config = dict(
    moe_layers=[0, 1, 2, 3, 4, 5, 6, 7, 8, 9, 10, 11, 12, 13],
    init_std_router=0.0399,
    tie_word_embeddings=False,
    init='normal',
    init_std_down=0.0,
    lr_mult_o=0.85,
    lr_head=0.00825,
    decay_fraction=0.689,
    batch_tokens=[65536, 131072],
    max_seq_len=256,
    doc_mask=False,
)
Below are experts of layer 6 (counted from 0) of a mixture-of-experts language model. Rows are named router (the router's row for the expert), gate (a neuron's input weights, with its number), up (a neuron's input weights, with its number), down (a neuron's output weights, with its number) and show model dimensions 0-127. Each number is 128 + 32 x the weight over its row's rms, rounded and kept within 0 to 255.
Before each expert's rows: "comes before" lists some tokens at least twice as common just after its tokens as in all text; "comes after" lists some tokens at least twice as common just before its tokens as in all text. This comes from a sample of Wikipedia text that the model never trained on. Tokens count by the router's weight.

# expert 11
comes before: " |", ".", "–", ")", "%", "0"
comes after: " |", "–", " (", ":", " a", ";"
router [131 165 181  93 144 179 161 100 175 125 129 108 115 138 135  81 101 163 195 112 104 153 107 115 132 112 138 125 104  66 177 130 173 161 125  80 121 109  65 197 178 150  84  70 121 122  85  99 100  71 176 111 110 130 179 149 168  76 113 110 143 137 117 114 154 182 111  74  92 160  83  83 136 136 142 106 116 154 135 143 134 119  94 158 121 159  83 100 123 106 176 144 128 165 111 125 161 176  94 141 137 162  98  50 160 118 106 129 133 117 143 136 116 121 160  85 171 161 114 132 177 144 186  94 142 176 146  84]
gate0 [ 87 140  96 125  94 168  98 155 155 116  99 196  93 126 129  81 154 126  99 153 123 137 139 138 142  93 178 128 126  71 106 112 128 141 130 151 132  71 152 171 120 163 111 129  84  97 131 201 158  75  70 181 172 172 245 190 140 135 123 127 171 138  68 147 125 116 146 118  77 183  94 166 122 154 138  96 120 141 125 163  89 142 132 126 112 186 104 154 104  77 127 111 160  83 112  86 136 141 165 142 161 138 126  73 170 125 124 106 125  95 110 114 140 155 140 161  92 105 189  87 137 142 155 137 133 157  90 111]
up0 [165  71 130 139 136  96 132  87 101  60 103 179 148 109  84 192 110 123 102 132 116 136  87  89 157 136  74 123  84 156  83 153 172 144 150 131  54  79 126  92 136 103 148 152  90 177 158 127 118 146 136 129 112 144  96 116 121 109 122 119 102 129 190 138  86 137 101 102 154 134 174  97 114 119 160 136 160  96 200 104 188 138  95 126 148  83 157 158 143 192 153 108  79 178 145 136 158 120 103 130 143  90 170 205 136 152 159  93 145 152 126  99 107  85 153 128 114 204  78 163 167 160  99 102 135 136 128  99]
down0 [169 100 119 125 161 148 138  99 149 181 136  82 151  76 141 158 106 131  85 134 196 167  73 155 160 102 129 135 143 124  65 179 159  98 156 113 156 140  95 123  91  94 125  73  92 144 125  61 141 154 159 204 140  99  99 140 127  87 119 169  70 129 130 171 128 136 156 119 132 119 172  87 136 153 141 132 124 126 173 133 129 110 103 111 152 142 115  96  89 105  61 140 124 121  85 153 160  90 128 190 124 117 173 144 123  70  61 182 146 118 162  77 141 114 130 138 133  96  73 106  48 133 108 159 110  78 136 165]
gate1 [ 86 142 156 125 127 106 112  74 128 208 132 151 133 127 164  89 179 130 137 174 119 136 106  82 108 110 127 118  85 129 122 146 159  81 159 156 105 185  98 123 140 134 100  55  68 114 140 130  88 143 120 150 146 148 151 127 165 158 117 139  69  71 119 132 132 135 158 185  86  96 117 118  96 119 195 181 151 124 157  97 141 135 139 169  84 106 116 176 176  79 154 136 128  99  63 101 108  79 152 121  90  78 103 141 160  66 115  95 108 130 119  82 216 108 139 165 143 145 101 148 133 113 120  70 150 148 103  81]
up1 [107 174 166 203 108 140 163 109 161 112 107 125 137 106 152 170  88 142 145 187 105 101 152 146 114 151 180 129  65 115 168 101  85 162 100 106 111 124  89 195  65 181 110 168 125 172 142 143 165 168  80 181 102  73 126 158 120 155  96 111  93  88  72 120 125 124 143 174 139 148 125 122 100 156 119 140  89 101 113 180  98  85 155 113  80 137  61 131 120  86 129 136 169  89 118  94 129  97 172 158 117  95 113 131 115 148 139 173 107 126  75  66 182 165 145 144 117 153 178 124 149 122  97 107 171 137 140 147]
down1 [114 102 134  85 104 119  67  90  93 180  97 131 133 117 205  69 157 104 163 118 114 164 123 163 112 118 137  71  98 141 145 118 165 134 180 180 108 103 122 140 167 143 119 106 175 143 130 163 146 106 165 143  90 142 121 190 142 109 105 135 117 145 119 135  46 146  99 150 122 149  91  91 157  37 193 125  98 145 123 141 176 138 141 124 128 124 178 132 120 117 115 124 121 122 171 112 129  76 146 140 142 189 144 113 155 153 168 125 122  95 124  94 166 109 165 129 204 146 111 100 206  98 119 116 212 107 170 111]
gate2 [105 177 147 122 117 166 146 122 122  87 140 124 215 168 164 160 130 112  92  90 127 151 153  89 155 174 129 124 142  95 125 122 128 162 104  97  88 136 128 131 158 161  91 103 148 172 121 141 102 122 134 153  94 135 170  81 166 149 104 186 177 140 162 119 185 191  97  81 106 134 106 107  72 151 153 126 161  99 136 161 192 117 189 144 153 159 149 102 130 165  98 121  78 132  76  92 132  70 160  99 151 180 129  42 138 163 115 122 111 183 108 122  72  91 117 164 164 115 146 126 132 202 127  88 121 128 143 146]
up2 [125 179 139 146 141  90 162 143 118 137 109  99 135 157 110 131 156 118 169 147  84 143 124 201 100 102 217 150 103 157 157  78 113 118  93 135 163 139 127 176 102 100 160 101 233 110  87 111 163  77 125  93  51 150 136 155 143 131 107 106 123 117 112 104  90  84 147 169 121 141 126  97 182 168 131 166  77 136 154 104 107 130 169 170 117 112 187 137 108 129  94  75 102  96 118 173 147 105 177 177  97 101 179 110 148 183 122 124 153 141 121 109 129 155 118 163 155 134 140 186 195 128 127 160 171 145 126 126]
down2 [ 28 176 124 127 139 161 125 140 143 111 165 152 111  98  86 169 175 180 145  53 176 119 104 108 178  99 144 162 191 120 186 218 154 103 107 131 147 169 115 159 128 135  97 120 163 143 124 111 103 165 147 138 159 100 164 140 131 150 117  92 122 112 152 113 211 136 129 148 160 131 124 114 113  68 135 150  91  78 110 144 102 145  98  77  99 105 139 120 128  81 137 163 134 154 184 145 128 152 146  83 106 121  85 107 107 110  78  89  65 121 103 127 116 114 168 134 165 198  99 130  94  95 124  99 132 130 145 152]